config = dict(
    hidden_size=512,
    n_experts=40,
    experts_per_token=6,
    d_expert=96,
    hidden_act='squared_relu',
    moe_layers=[0, 1, 2, 3, 4, 5, 6, 7, 8, 9, 10, 11],
    routed_scale=1.0,
    balance_bias=False,
    vocab_size=16746,
    tie_word_embeddings='early',
    max_grad_norm=0.5,
    batch_tokens=65536,
    train_tokens=556000000,
    dataset='wikipedia_en',
)
Below are experts of layer 8 (counted from 0) of a mixture-of-experts language model. Rows are named router (the router's row for the expert), up (a neuron's input weights, with its number) and show model dimensions 0-127. Each number is 200 + 30 x the weight over its row's rms, rounded and kept within 0 to 999.
Before each expert's rows: a language model's description of what the expert responds to. This comes from a sample of Wikipedia text that the model never trained on.

# expert 33
It responds to: Word roots in technical text. Word stems and first pieces after the, a, of, such as home in homeostasis and homeobox, Route, Highway, software, development.
router,173,216,188,166,152,140,153,210,219,204,159,189,202,211,205,197,202,160,179,198,220,245,251,154,153,192,205,236,231,189,232,195,194,188,254,213,138,198,126,238,197,222,216,187,202,211,226,171,214,197,238,209,240,270,158,222,218,200,212,237,234,205,217,214,243,139,211,224,186,262,195,220,187,187,233,213,280,253,229,230,199,211,178,205,241,166,178,183,185,185,238,242,216,230,256,207,192,211,193,266,199,219,152,174,168,155,164,229,197,147,164,247,199,221,218,218,175,222,180,233,195,196,197,161,157,202,208,187
up0,171,156,190,152,213,154,237,203,262,244,242,192,188,210,233,156,204,124,218,170,248,165,181,222,218,195,233,215,196,250,169,192,204,230,204,176,172,144,201,159,136,222,162,200,193,167,206,218,283,195,168,235,268,219,230,213,201,211,180,198,225,216,214,219,189,149,169,184,210,240,185,159,180,162,171,168,163,255,234,191,244,245,222,209,151,242,202,134,145,219,227,200,212,188,264,198,164,164,235,146,248,192,211,169,182,197,201,238,183,188,213,225,180,189,250,194,246,184,217,219,216,214,206,171,208,189,249,95
up1,193,214,199,161,228,184,203,177,177,195,222,163,159,169,223,205,252,204,162,178,210,186,217,185,157,193,148,189,212,176,236,165,217,178,228,179,233,201,179,200,177,212,184,177,210,203,211,189,172,174,230,210,230,236,172,213,207,226,215,212,227,219,214,169,174,144,239,191,198,229,177,211,190,187,176,152,218,245,137,211,201,221,247,181,247,187,212,197,195,189,215,190,164,238,229,195,189,149,192,233,222,254,193,213,203,153,188,193,225,258,209,243,210,171,177,159,195,263,172,180,179,203,198,162,208,203,227,162
up2,256,262,159,199,193,208,172,218,163,180,188,217,203,221,187,255,175,221,230,147,229,226,173,179,136,252,206,188,241,211,201,200,193,236,252,246,233,194,172,238,213,204,194,196,240,149,197,170,189,249,186,195,264,199,230,209,192,196,196,218,185,225,152,166,230,238,171,242,206,239,156,193,235,214,207,170,213,209,268,179,227,247,179,181,264,189,225,185,203,208,199,212,203,245,243,215,220,211,140,190,231,180,135,208,224,210,205,204,203,185,217,193,201,225,240,192,150,201,230,212,223,253,180,164,144,163,181,164

# expert 5
It responds to: Math notation, letter starts. LaTeX math symbols and operators like \frac, &, λ, plus single letters or first pieces of names and words, such as Od, Le, ec.
router,191,103,173,130,183,163,191,199,193,253,186,228,235,201,219,198,206,198,251,215,182,154,184,248,206,209,252,212,220,204,191,247,175,214,249,229,190,238,247,197,199,202,269,173,206,246,188,241,208,178,182,221,137,186,202,205,194,204,173,181,143,199,205,201,159,168,221,214,211,211,207,183,245,165,248,219,196,170,244,163,181,251,187,227,197,165,197,161,209,229,277,211,232,280,161,200,257,251,204,196,219,198,170,214,172,190,193,144,192,192,198,145,188,215,152,236,177,155,164,220,204,165,217,192,166,180,193,186
up0,185,192,216,226,195,186,169,209,225,133,194,161,210,166,204,196,196,159,244,218,232,201,275,187,159,155,244,226,229,164,179,211,180,171,194,261,139,192,199,215,155,178,207,224,216,176,159,150,138,238,245,168,176,126,237,161,184,193,188,192,166,142,198,208,206,218,203,216,191,199,228,177,213,143,207,223,195,176,192,166,206,264,215,204,184,201,173,196,227,250,225,235,239,140,157,211,248,161,214,175,171,186,223,220,181,181,143,242,195,143,211,184,223,271,176,216,148,213,216,237,230,222,249,203,194,185,215,155
up1,175,211,229,164,164,190,192,211,189,221,212,187,252,257,200,170,201,248,199,191,180,172,247,220,236,153,185,253,234,227,211,217,189,228,180,232,188,207,168,202,256,234,158,269,181,204,192,199,237,160,251,223,242,239,189,230,209,185,215,141,237,218,188,237,194,177,202,197,169,220,180,187,216,202,161,222,200,198,183,179,202,191,211,224,291,220,195,223,175,201,249,254,187,209,180,211,226,199,214,180,169,213,226,188,252,165,178,216,179,192,164,207,173,157,203,266,188,250,190,186,206,187,217,215,205,193,210,175
up2,154,208,184,201,232,181,194,200,249,173,212,205,146,220,146,183,238,198,226,214,177,186,209,243,216,198,237,137,197,223,145,197,140,236,178,139,215,190,83,138,184,197,154,184,199,149,165,191,194,162,199,192,194,185,222,192,190,188,192,214,209,171,170,182,198,170,260,194,188,212,156,203,203,194,185,202,203,247,189,177,221,251,245,228,242,138,180,148,251,242,226,217,200,189,180,194,202,196,188,175,168,171,140,201,199,184,168,203,225,226,135,256,187,198,205,227,159,205,153,231,263,231,217,189,238,192,174,171

# expert 12
It responds to: Adverb endings, prepositions. Suffixes like -ly and -ing and prepositions such as of, from, as in running prose, e.g. "engagingly", "at length", "as well as".
router,198,192,220,250,231,222,206,167,185,141,170,166,188,177,184,208,185,233,197,187,192,210,228,159,251,213,183,180,200,183,173,186,198,213,222,190,197,176,199,209,183,227,199,167,225,195,225,263,190,200,200,190,243,218,212,150,151,148,200,230,132,151,103,243,217,180,250,253,188,145,206,201,160,218,222,183,222,254,201,148,180,219,217,177,237,206,212,175,171,203,207,202,164,150,235,200,233,209,211,172,257,152,227,154,191,238,202,163,199,124,213,194,227,207,224,227,163,203,209,201,167,238,229,147,161,218,244,205
up3,179,186,169,253,240,154,208,180,233,188,257,157,183,169,212,197,217,178,245,187,257,161,207,185,171,170,240,200,180,182,214,262,182,218,193,208,212,154,242,185,158,200,169,186,230,246,210,243,174,211,212,165,136,180,198,240,165,166,204,205,236,177,278,148,220,200,170,158,223,186,191,183,206,188,170,207,205,187,220,166,226,230,215,205,196,195,213,239,174,213,184,171,232,236,200,202,192,209,199,161,200,180,157,216,234,224,228,181,218,232,212,244,185,167,202,167,217,251,209,261,208,210,214,189,265,216,222,221
up4,180,195,200,187,175,211,208,174,177,197,182,210,222,251,209,158,186,215,249,188,195,230,203,252,203,216,190,170,210,208,200,156,206,181,202,204,175,240,215,231,190,161,207,177,165,242,192,179,207,153,186,181,160,170,150,246,169,266,193,192,190,246,175,207,182,284,192,211,120,192,180,252,168,195,212,173,138,226,259,191,185,145,204,170,236,179,228,178,175,209,186,182,175,156,216,196,196,180,305,249,174,208,233,186,133,211,161,230,220,235,171,179,288,215,199,222,200,147,125,205,242,177,208,202,242,218,218,139
up5,196,184,202,157,194,178,206,167,155,209,209,197,181,171,185,227,178,213,214,164,189,233,226,194,193,227,201,240,191,133,185,236,233,181,212,174,202,157,227,193,194,181,173,185,120,161,171,178,177,239,206,220,248,206,214,196,196,252,261,177,225,198,241,191,172,133,195,245,211,210,193,218,239,186,179,234,194,157,183,189,220,200,177,184,220,203,193,198,161,238,202,229,194,190,224,186,206,165,172,155,205,268,205,202,249,209,191,209,160,170,205,182,285,155,171,178,252,209,202,229,245,225,149,195,247,196,171,187

# expert 19
It responds to: Table cells, titles. Pipe separators ending cells in results tables and infobox field names, plus words in song, album and episode titles.
router,167,210,185,190,260,214,172,164,195,187,183,196,264,134,171,213,195,198,192,249,190,229,257,209,181,208,222,228,241,234,189,254,233,232,224,281,168,227,248,225,212,251,220,199,170,208,151,153,152,177,200,166,169,178,188,225,226,145,223,205,218,237,241,236,115,258,152,221,171,185,260,172,214,240,179,177,196,215,209,199,219,231,241,220,160,212,158,200,183,198,190,195,203,207,182,183,196,220,187,224,221,249,240,206,197,182,184,153,231,214,134,239,231,176,237,195,201,261,204,237,234,221,196,193,221,181,191,202
up3,244,255,194,214,214,241,219,190,252,204,150,203,206,191,235,267,199,216,191,180,205,225,160,202,167,254,197,229,206,192,196,227,158,234,196,230,242,206,215,178,153,160,132,256,227,159,225,183,205,207,173,190,202,247,208,229,169,172,208,212,173,223,196,221,221,159,243,160,197,230,185,188,174,226,276,230,176,208,202,175,169,192,203,201,183,180,249,188,194,170,182,250,190,158,196,231,144,167,227,187,232,208,162,167,221,195,181,197,195,173,205,185,161,171,228,151,201,182,152,200,182,226,211,194,178,229,175,183
up4,161,244,165,209,220,200,261,239,198,217,246,199,240,189,187,193,197,234,190,168,218,186,193,213,213,220,252,189,202,227,171,171,186,216,230,163,210,229,208,148,197,204,188,151,217,200,231,202,251,243,152,157,146,203,192,145,184,203,181,201,201,197,170,214,189,275,160,181,172,225,204,201,159,203,237,223,230,209,203,147,207,181,229,176,178,206,195,233,214,142,237,201,219,183,209,182,229,189,228,174,267,213,279,189,194,199,200,265,252,228,167,209,207,173,220,164,205,203,172,217,213,190,216,160,210,223,250,173
up5,189,196,168,216,207,200,220,204,153,211,181,189,138,203,187,201,155,259,227,221,167,214,204,194,272,214,221,215,208,243,230,197,205,178,208,186,174,211,166,204,230,186,165,153,267,216,228,247,118,204,184,134,159,182,164,216,238,141,242,216,190,193,175,191,197,222,171,157,220,162,188,175,171,275,186,213,174,262,207,215,220,201,195,214,186,213,217,223,182,215,194,174,243,191,224,118,221,216,188,192,227,155,150,165,236,242,160,204,212,144,190,219,209,182,281,201,235,194,208,216,146,225,209,271,198,174,216,216

# expert 20
It responds to: Tables, units, coordinates. Table cells, units and coordinate marks (km, ft, °N, ″N), census rows like Other/Mixed, plus some word-completing suffixes.
router,255,149,184,176,208,220,235,155,222,144,200,190,188,279,197,229,196,241,259,206,177,205,212,213,190,195,190,202,221,185,257,205,197,198,219,223,148,234,192,206,222,253,176,177,188,219,202,180,195,226,169,201,168,202,165,221,201,229,178,243,208,113,222,188,251,214,200,182,229,239,199,223,178,211,184,198,148,184,179,140,199,167,203,271,225,244,217,168,239,197,152,188,170,179,149,196,189,174,223,195,193,195,179,174,225,214,223,266,228,205,172,235,224,162,218,137,199,186,212,186,194,232,191,182,208,161,203,195
up0,266,216,156,202,238,186,201,160,199,197,219,164,208,200,130,195,239,186,214,251,194,267,217,150,187,205,162,180,169,191,197,199,248,164,245,236,152,184,185,186,196,262,144,241,189,215,212,213,173,208,226,196,182,171,156,233,227,213,147,234,204,215,258,210,203,184,184,210,193,179,217,155,183,192,169,203,178,177,134,213,157,233,259,224,164,222,211,222,194,241,174,205,146,178,212,162,219,140,221,214,216,220,187,195,157,234,164,239,220,195,220,171,200,210,212,168,215,195,184,214,171,228,195,178,179,215,152,192
up1,176,183,151,168,232,194,189,239,215,158,191,229,148,240,236,192,162,197,199,206,201,203,172,178,208,218,205,195,164,168,235,198,211,196,213,214,249,197,123,234,208,183,190,151,176,172,264,187,201,237,215,152,159,214,219,138,165,194,153,221,220,193,180,205,222,160,222,169,234,224,209,227,164,185,176,186,206,142,159,198,175,200,199,226,179,200,219,205,152,178,201,216,174,176,232,232,188,256,200,174,169,183,182,185,201,167,207,154,248,168,243,189,200,213,184,139,229,192,205,216,178,212,180,122,186,172,162,225
up2,252,177,215,223,184,233,228,233,202,189,205,236,201,235,215,211,219,151,230,233,190,245,204,239,200,231,173,199,183,201,257,202,161,202,196,193,217,244,214,212,222,221,200,219,192,161,215,199,209,248,172,195,147,194,207,205,206,186,195,197,195,183,264,181,231,199,254,253,212,199,162,222,266,199,259,217,206,242,239,195,206,176,179,199,236,173,236,224,233,176,206,242,145,176,137,218,224,144,189,225,231,173,175,260,204,211,224,227,199,147,164,254,203,229,258,175,227,178,222,215,210,156,195,215,228,190,220,215

# expert 9
It responds to: Determiners and section breaks. Possessives and determiners such as his, their, the, a, same, and the blank line before a new article title after infobox lists.
router,256,239,240,158,206,262,221,182,186,132,196,184,244,188,206,139,172,204,208,211,154,216,216,198,201,173,233,188,186,203,233,155,236,209,183,204,251,228,244,264,219,188,189,275,214,190,226,163,196,228,205,220,199,226,242,174,241,234,237,193,147,192,171,194,173,201,206,215,155,244,177,227,198,203,229,193,217,206,207,212,218,178,259,169,191,243,207,231,184,239,209,180,200,203,176,233,192,205,213,217,178,185,240,173,226,226,193,248,134,223,147,157,222,192,228,224,237,192,204,217,221,222,229,216,169,183,180,287
up3,210,146,248,185,187,199,221,172,184,191,230,213,213,249,219,209,248,180,199,209,210,179,246,172,185,204,160,178,204,225,247,206,172,174,176,195,243,176,220,204,214,177,228,163,200,222,172,195,150,210,231,214,231,254,178,143,223,224,228,205,209,185,239,221,194,228,204,202,210,247,159,240,241,211,232,196,240,191,190,186,194,162,249,186,239,177,154,191,226,189,215,187,210,233,194,190,203,199,207,231,203,227,189,217,158,129,187,209,186,273,205,254,233,182,213,191,272,188,220,180,198,170,179,142,179,178,202,218
up4,225,203,226,200,210,207,155,251,236,227,179,180,196,180,177,192,191,240,222,174,215,201,172,200,185,201,176,191,187,261,204,164,203,164,215,182,213,139,176,196,228,172,243,181,236,209,228,144,265,171,219,207,224,197,184,191,191,173,189,222,227,190,246,221,183,229,212,196,177,164,193,206,225,161,203,241,196,151,157,158,228,193,193,171,201,223,160,214,211,156,195,229,176,143,146,217,246,249,154,176,165,230,184,184,194,151,232,186,214,205,196,223,193,198,218,192,197,166,250,180,241,155,192,200,204,173,267,196
up5,240,197,204,200,177,228,254,179,233,153,185,198,197,210,228,205,194,255,208,214,161,212,178,198,219,172,215,194,202,175,195,198,203,211,228,188,165,234,155,220,235,214,170,227,210,254,168,230,243,160,171,176,241,256,168,236,237,202,201,225,165,192,271,179,190,169,132,276,255,211,210,172,146,200,223,216,196,189,200,230,167,214,204,188,221,259,185,233,166,232,190,237,157,241,179,228,181,136,167,212,221,260,192,145,171,219,205,232,241,196,188,170,208,154,252,219,153,213,221,146,199,178,201,200,199,218,165,219

# expert 15
It responds to: Verbs and prepositions. Core verbs and function words after a subject or verb: was, is, were, became, and graduating with, in front of.
router,206,160,168,224,147,223,211,198,153,205,186,236,201,189,274,160,245,297,239,192,202,202,198,189,244,182,144,195,213,206,167,245,168,255,237,208,179,190,208,170,196,235,212,208,234,260,221,269,238,187,217,236,158,128,178,200,207,167,185,149,213,196,191,179,244,187,255,184,207,212,240,158,205,235,189,219,198,211,169,198,194,213,175,190,181,136,206,225,195,149,142,228,195,223,211,210,179,197,195,220,217,202,191,234,126,158,197,210,201,189,202,230,204,203,250,201,205,240,156,264,206,168,226,128,219,163,157,202
up3,165,144,213,200,184,211,189,218,182,180,193,169,252,185,151,175,187,187,160,226,250,165,165,190,232,228,171,179,187,179,212,190,224,239,211,213,200,188,248,187,209,197,179,198,183,230,208,207,252,226,184,150,180,159,213,190,175,104,222,195,222,187,236,245,204,144,171,255,212,196,122,193,233,214,237,184,203,201,178,170,217,229,254,283,236,151,219,198,200,205,159,169,193,210,205,186,168,185,241,190,165,191,143,185,206,250,234,237,195,199,260,253,189,225,202,216,232,234,199,167,164,200,212,219,197,248,204,158
up4,196,205,211,213,177,217,219,196,236,199,196,172,213,170,235,218,180,224,242,218,217,236,152,157,238,219,200,163,180,165,113,219,206,232,169,226,194,219,178,242,170,187,230,199,198,163,225,210,213,142,207,205,154,242,197,178,171,191,224,170,210,190,153,131,273,248,185,267,221,283,175,196,229,187,147,204,174,215,255,182,184,196,196,197,224,196,226,161,198,257,188,203,186,199,266,242,228,218,159,159,225,235,211,225,208,211,161,228,183,219,204,155,229,200,256,182,166,291,208,168,157,194,238,194,227,192,204,179
up5,209,216,151,180,161,176,219,167,143,166,225,168,194,242,211,191,175,217,185,220,187,213,249,226,204,163,210,174,192,193,194,209,185,189,201,210,192,182,224,249,169,170,199,184,224,204,162,225,159,219,193,241,228,214,200,173,222,220,251,164,215,196,182,189,207,179,173,186,184,197,148,232,212,190,183,260,251,166,266,256,137,162,226,147,234,238,206,155,210,211,234,246,147,215,178,200,169,175,177,179,184,211,214,215,197,184,218,263,177,227,202,197,208,165,219,259,172,225,188,205,261,155,266,193,232,198,155,240

# expert 24
It responds to: Activity and work nouns. Nouns for games, seasons, works and awards after the, his or a, like season, game, song, Cup, series, role.
router,158,202,211,237,193,171,207,231,165,227,175,121,249,190,153,199,185,207,190,215,205,235,234,204,141,183,219,177,170,185,168,213,197,236,214,177,197,152,182,208,219,175,176,195,181,225,197,259,234,208,216,181,228,236,206,108,201,189,199,200,139,166,170,164,234,207,249,222,196,186,193,199,149,181,250,166,207,180,159,245,205,175,234,197,205,236,226,210,151,238,231,218,175,186,200,200,225,155,177,184,235,209,201,114,190,216,207,243,204,179,199,195,232,205,163,233,205,196,172,154,194,241,179,186,203,182,253,220
up0,196,144,198,206,199,170,117,205,241,205,207,183,156,180,218,227,225,234,181,158,232,221,302,225,230,172,194,211,257,176,213,264,231,191,215,241,204,194,197,216,202,220,162,193,222,169,211,226,220,190,242,191,201,256,199,202,274,195,183,131,175,208,178,172,183,164,238,178,256,157,232,290,202,236,199,183,160,184,173,199,183,180,232,179,185,203,175,157,230,154,213,194,197,207,219,205,220,151,204,180,173,205,201,157,165,150,231,137,230,150,202,139,197,216,215,195,158,182,159,126,179,195,203,183,158,217,257,161
up1,162,219,257,202,161,236,216,186,186,168,184,187,231,219,173,178,196,208,180,192,210,191,219,241,216,172,228,154,170,195,189,155,141,230,234,265,228,198,197,208,215,252,154,224,234,241,156,205,173,200,224,236,225,289,207,196,208,140,185,225,220,250,198,203,157,250,209,164,188,241,204,185,155,167,192,192,160,213,204,244,165,233,230,191,200,219,246,224,208,195,199,187,210,250,200,229,172,217,209,241,204,215,254,200,224,233,220,221,204,197,199,255,193,206,129,200,247,151,206,240,191,184,213,199,173,212,205,227
up2,201,185,218,185,250,133,198,208,179,199,197,198,209,173,174,193,201,187,258,242,252,223,197,179,216,198,212,159,229,181,219,231,222,242,153,191,163,204,168,177,193,202,158,251,221,176,148,250,255,184,161,231,183,135,225,175,203,207,170,208,195,164,232,157,183,297,229,223,156,201,244,195,213,211,210,229,183,259,182,230,155,227,176,162,194,177,199,212,249,156,193,160,126,179,155,188,225,246,194,142,221,264,204,174,179,168,186,233,191,183,178,227,150,181,169,183,167,243,167,187,221,229,168,249,245,180,201,162

# expert 2
It responds to: Person name starts. Capital initials and first names beginning personal names in lists, credits and headings, such as J, David, Chris, = Bill.
router,206,172,208,170,217,216,195,226,266,194,212,218,183,211,224,217,225,135,203,244,190,206,188,226,223,157,199,214,215,100,206,187,200,171,188,141,211,185,187,205,244,193,222,204,192,133,141,233,184,243,207,214,211,188,188,189,223,193,187,208,200,236,191,214,199,198,204,187,212,154,233,164,178,136,214,194,199,208,194,229,234,172,219,237,189,188,177,193,220,182,188,185,233,159,160,219,161,237,285,167,160,178,207,231,200,195,243,162,228,216,240,189,175,191,189,202,224,129,200,178,134,157,203,202,208,193,173,164
up3,237,157,186,208,253,243,201,210,226,241,224,200,194,130,170,133,209,198,187,236,225,178,177,199,204,194,233,220,159,224,213,164,228,213,195,227,176,197,165,195,212,266,195,181,183,182,158,221,185,205,184,191,203,202,213,199,207,188,203,212,241,176,152,207,140,199,194,198,210,179,172,214,234,189,185,230,195,261,178,199,242,224,184,196,178,202,174,230,168,183,180,220,241,182,148,179,180,202,207,217,235,236,202,244,165,185,224,221,201,168,167,206,249,167,213,165,184,191,172,191,148,180,123,200,194,199,235,161
up4,178,187,228,203,249,184,147,135,201,198,198,194,175,237,192,178,179,157,179,208,223,201,145,186,195,172,194,150,196,202,139,224,145,258,188,146,271,198,187,134,184,189,199,179,217,176,173,231,195,201,208,191,210,172,187,194,161,180,251,186,222,228,188,270,178,193,208,176,202,160,171,174,178,186,161,199,211,247,213,186,233,233,181,211,216,211,240,223,223,244,228,214,184,182,192,228,218,206,201,155,167,197,221,164,173,174,221,180,228,220,185,188,194,235,175,162,218,149,232,230,212,173,177,223,207,165,197,186
up5,197,129,182,194,217,204,179,216,179,185,224,142,204,216,177,181,188,161,203,182,154,211,155,184,199,155,237,236,212,210,205,203,269,185,172,145,191,210,220,244,246,243,196,215,213,202,240,207,170,202,182,194,166,215,187,284,206,287,192,227,195,259,222,180,178,198,210,197,247,185,216,212,163,188,238,218,191,182,209,185,205,184,153,179,251,230,251,183,190,219,144,193,257,200,160,180,189,220,190,199,231,212,241,201,197,189,213,220,189,171,227,212,195,209,237,171,242,147,194,202,234,175,156,208,216,230,192,216

# expert 16
It responds to: Used, directions, field labels. The verb "used", "to" in "to the south" geography, and infobox field starts such as Demonym, Location, Developer.
router,151,163,174,178,217,162,169,193,206,197,192,226,221,255,226,209,244,146,171,251,256,194,206,202,166,232,165,251,163,199,209,206,196,203,195,232,158,204,132,208,198,183,263,253,200,192,225,238,188,191,134,189,227,223,196,199,159,231,201,230,219,233,182,207,172,212,213,238,188,213,226,182,195,172,159,176,221,219,196,198,204,199,169,200,235,209,192,204,208,175,211,236,198,234,243,235,176,178,187,245,182,233,240,234,212,233,186,222,257,283,197,213,190,188,214,224,209,195,160,217,186,224,188,196,147,213,210,207
up0,135,225,136,219,181,210,256,210,193,226,200,202,228,227,261,197,221,196,170,190,202,151,246,205,193,214,191,187,231,191,217,215,167,202,224,175,218,162,184,156,236,167,167,263,169,207,224,187,202,174,183,185,177,186,163,223,195,168,201,206,221,182,128,181,207,208,230,181,176,236,219,238,156,187,143,207,218,171,196,233,147,210,181,224,166,217,209,161,211,198,182,258,254,218,239,176,209,264,185,204,249,205,183,193,187,221,208,143,190,221,237,211,238,215,157,197,203,180,234,200,140,219,176,145,195,216,179,227
up1,187,206,202,224,192,219,193,205,188,190,191,236,201,158,185,215,247,188,200,220,208,193,162,187,228,198,204,229,190,201,137,194,169,207,214,202,191,182,257,176,268,206,245,209,163,272,187,204,216,134,176,157,182,171,210,193,191,215,184,142,207,195,205,205,202,162,228,215,257,181,195,211,167,224,200,207,204,219,198,176,267,152,170,194,235,207,231,220,197,212,239,140,160,170,206,211,172,234,237,174,199,201,183,166,184,249,229,189,246,212,211,223,234,234,253,235,216,190,162,227,176,216,179,205,187,207,257,191
up2,227,234,231,215,239,182,214,211,208,180,173,215,193,228,207,180,202,242,138,202,212,187,206,180,226,207,145,166,216,241,180,158,243,187,219,213,203,214,192,203,164,182,165,197,228,186,190,249,265,189,193,264,208,162,168,225,206,170,246,181,256,237,191,154,199,167,231,200,221,166,154,199,235,198,183,172,240,244,178,183,176,204,204,171,203,203,185,201,250,237,235,183,196,218,182,235,200,242,194,190,214,151,187,208,221,225,232,180,157,214,225,207,197,237,168,144,203,218,212,183,176,184,216,185,208,192,203,242

# expert 3
It responds to: Relative pronouns, subjects. Clause-opening function words such as that, which, who, where and subject pronouns it, he, there, often following a comma.
router,187,210,219,149,202,230,193,209,237,157,176,214,169,184,197,224,213,196,160,175,194,180,220,191,190,207,204,246,218,205,185,223,181,266,144,212,202,157,255,170,202,270,231,250,236,229,236,218,201,236,230,256,220,170,187,148,199,258,218,223,225,175,212,240,184,177,234,186,205,202,221,181,239,263,227,183,197,232,240,214,178,161,166,147,266,190,218,213,152,243,219,277,225,260,175,205,257,171,241,162,222,285,180,189,205,219,192,241,192,151,227,197,182,224,146,218,198,217,209,159,179,198,208,193,213,207,273,240
up3,184,140,194,201,105,207,158,160,189,193,185,228,203,176,125,221,243,240,190,202,221,188,197,242,212,217,181,191,218,279,215,160,195,217,135,160,208,212,179,115,224,158,218,158,172,191,225,167,271,234,180,224,166,254,212,172,168,221,228,181,243,215,168,197,158,191,210,200,234,180,190,204,239,190,148,176,205,225,173,222,244,195,163,222,216,167,200,115,209,247,142,155,216,188,259,210,210,176,197,222,163,202,174,190,201,181,233,196,170,200,154,281,173,215,181,234,239,173,239,185,217,205,150,183,196,219,212,198
up4,181,177,164,157,189,198,288,203,244,165,230,149,192,198,218,256,182,161,207,187,216,173,231,179,240,181,215,158,212,216,193,205,149,181,202,214,245,186,210,192,196,208,283,216,200,212,186,270,191,151,241,217,155,192,199,182,226,216,209,204,218,171,240,229,181,200,166,204,148,201,203,223,214,200,164,145,203,193,191,183,181,235,152,171,228,177,190,192,209,256,200,250,211,176,210,156,146,228,189,175,223,228,197,210,227,227,196,154,246,197,215,214,193,169,234,166,181,244,173,213,197,209,248,206,156,162,172,206
up5,134,185,165,226,206,208,216,163,196,185,186,181,182,176,250,189,182,222,206,259,201,218,193,194,226,160,173,164,211,216,130,158,163,176,196,200,152,261,208,190,185,150,178,198,185,208,177,179,236,175,161,198,161,228,222,158,167,258,180,137,217,232,198,198,232,171,237,237,224,176,225,158,202,135,232,183,190,217,218,135,230,157,129,175,216,173,154,260,214,209,185,217,206,203,174,179,159,216,216,189,148,177,207,195,233,175,230,182,199,175,217,243,218,185,227,174,193,232,284,194,211,123,270,219,185,183,188,164

# expert 23
It responds to: Word-initial fragments. First pieces of split names and words, capital letters like S, H, Gr, Br, Rob, often in motorsport or technical tables.
router,168,137,194,156,219,185,110,215,197,228,199,134,162,269,214,215,229,190,176,182,214,222,203,228,246,173,143,198,274,187,171,198,189,182,182,238,123,219,205,197,196,214,232,116,181,184,166,172,208,243,213,193,174,200,181,190,173,259,155,211,190,224,200,195,188,184,166,230,200,227,241,205,221,201,229,172,247,258,247,169,162,166,222,206,189,154,188,191,214,226,245,127,187,237,200,131,151,204,221,192,207,188,180,167,156,177,193,182,173,163,200,240,186,186,202,162,190,234,196,192,210,194,199,173,213,223,238,150
up0,203,207,205,222,183,233,192,151,169,187,145,184,228,215,205,172,224,206,273,205,160,201,176,224,189,212,223,201,198,233,214,222,208,195,183,226,130,268,148,177,195,228,211,184,193,226,186,166,162,208,165,235,179,143,193,158,198,239,222,182,190,231,227,198,207,212,217,219,190,195,179,154,231,216,195,185,158,236,228,233,177,192,190,182,210,195,164,188,193,179,201,174,204,223,193,166,163,194,207,166,232,194,152,207,197,229,212,222,175,182,183,174,198,200,242,192,176,205,245,179,197,179,202,171,250,210,175,221
up1,179,212,165,247,193,183,141,233,264,209,194,218,232,219,243,225,199,191,218,252,181,242,214,226,181,166,235,176,196,197,248,212,257,223,215,221,248,204,270,212,160,216,207,201,172,230,187,200,216,177,204,198,193,199,203,225,223,210,259,238,256,214,192,203,223,192,177,225,236,301,190,183,188,235,265,146,204,192,245,187,201,194,221,192,213,231,232,151,163,280,203,204,201,208,213,177,157,155,170,179,189,185,140,217,241,215,232,234,174,234,275,232,182,200,249,161,169,176,210,196,225,234,186,183,171,213,215,206
up2,112,164,199,267,136,78,243,196,224,195,189,194,215,180,143,220,172,210,185,241,140,190,187,215,252,156,171,217,196,199,220,191,242,215,224,206,173,161,208,144,192,270,187,209,215,197,257,240,232,206,150,267,202,250,204,214,183,215,149,143,287,195,158,150,196,165,192,194,222,182,192,243,179,205,170,181,193,211,184,226,237,214,211,213,168,197,230,211,216,192,212,243,169,215,261,204,242,232,169,156,243,148,175,222,234,221,211,217,151,197,140,277,197,207,199,190,165,178,225,203,187,184,236,176,229,191,191,216

# expert 31
It responds to: Directions, roads, places. Direction words and road terms like east, north, frontage, Route, I-40 in highway and location descriptions, plus various noun fragments.
router,219,206,213,123,179,218,189,152,182,251,238,165,207,156,167,222,147,167,206,178,206,212,200,185,210,265,193,205,210,159,143,222,170,167,161,161,146,205,170,162,189,237,169,197,218,185,204,212,255,280,215,187,229,199,196,211,239,123,197,227,162,221,189,152,191,219,166,213,177,168,200,240,167,170,232,168,175,203,204,231,192,160,195,165,161,235,153,201,255,188,173,153,194,189,199,186,186,193,190,238,215,196,176,170,167,154,187,246,219,260,190,214,239,223,194,206,193,210,182,182,173,162,172,197,210,189,196,204
up0,235,201,152,187,237,166,140,185,202,215,191,240,206,175,148,269,156,226,174,181,145,237,131,169,190,176,216,205,193,198,201,221,243,208,242,201,165,242,223,235,209,275,165,253,194,242,203,180,241,171,207,217,166,192,186,187,185,219,207,211,190,173,189,160,210,259,162,155,154,238,206,199,213,163,210,235,193,166,208,231,208,157,187,208,191,176,203,236,202,180,161,222,137,190,190,239,196,202,232,200,243,198,221,178,194,192,142,182,127,159,202,152,194,208,255,186,196,259,188,141,190,212,172,198,188,205,206,169
up1,242,224,164,208,220,180,274,235,197,181,178,153,198,204,168,228,220,230,176,207,201,221,229,189,178,158,171,240,185,190,181,189,228,178,214,193,221,169,169,197,181,195,172,172,259,202,232,183,205,206,226,199,233,214,177,242,231,151,203,218,238,150,231,268,134,197,241,178,216,207,207,171,226,245,262,192,251,230,228,240,228,192,218,185,165,243,218,175,215,166,219,144,151,220,255,198,253,169,133,276,246,192,201,176,170,193,182,212,197,153,184,209,147,175,171,223,227,216,207,187,199,199,184,175,186,207,213,221
up2,226,253,191,220,146,232,253,214,190,170,259,168,197,226,195,173,177,264,149,204,171,213,181,164,127,167,191,233,165,216,211,223,206,228,272,213,189,234,170,165,195,224,199,227,187,227,196,247,183,195,170,207,187,223,190,213,224,177,171,282,235,219,243,143,210,199,193,143,232,202,219,258,204,183,214,178,152,266,243,223,193,164,200,216,267,177,170,238,216,175,227,173,165,143,162,227,223,157,156,185,235,199,167,177,144,243,230,215,180,190,222,216,219,192,263,199,226,150,253,227,199,208,235,216,184,194,230,226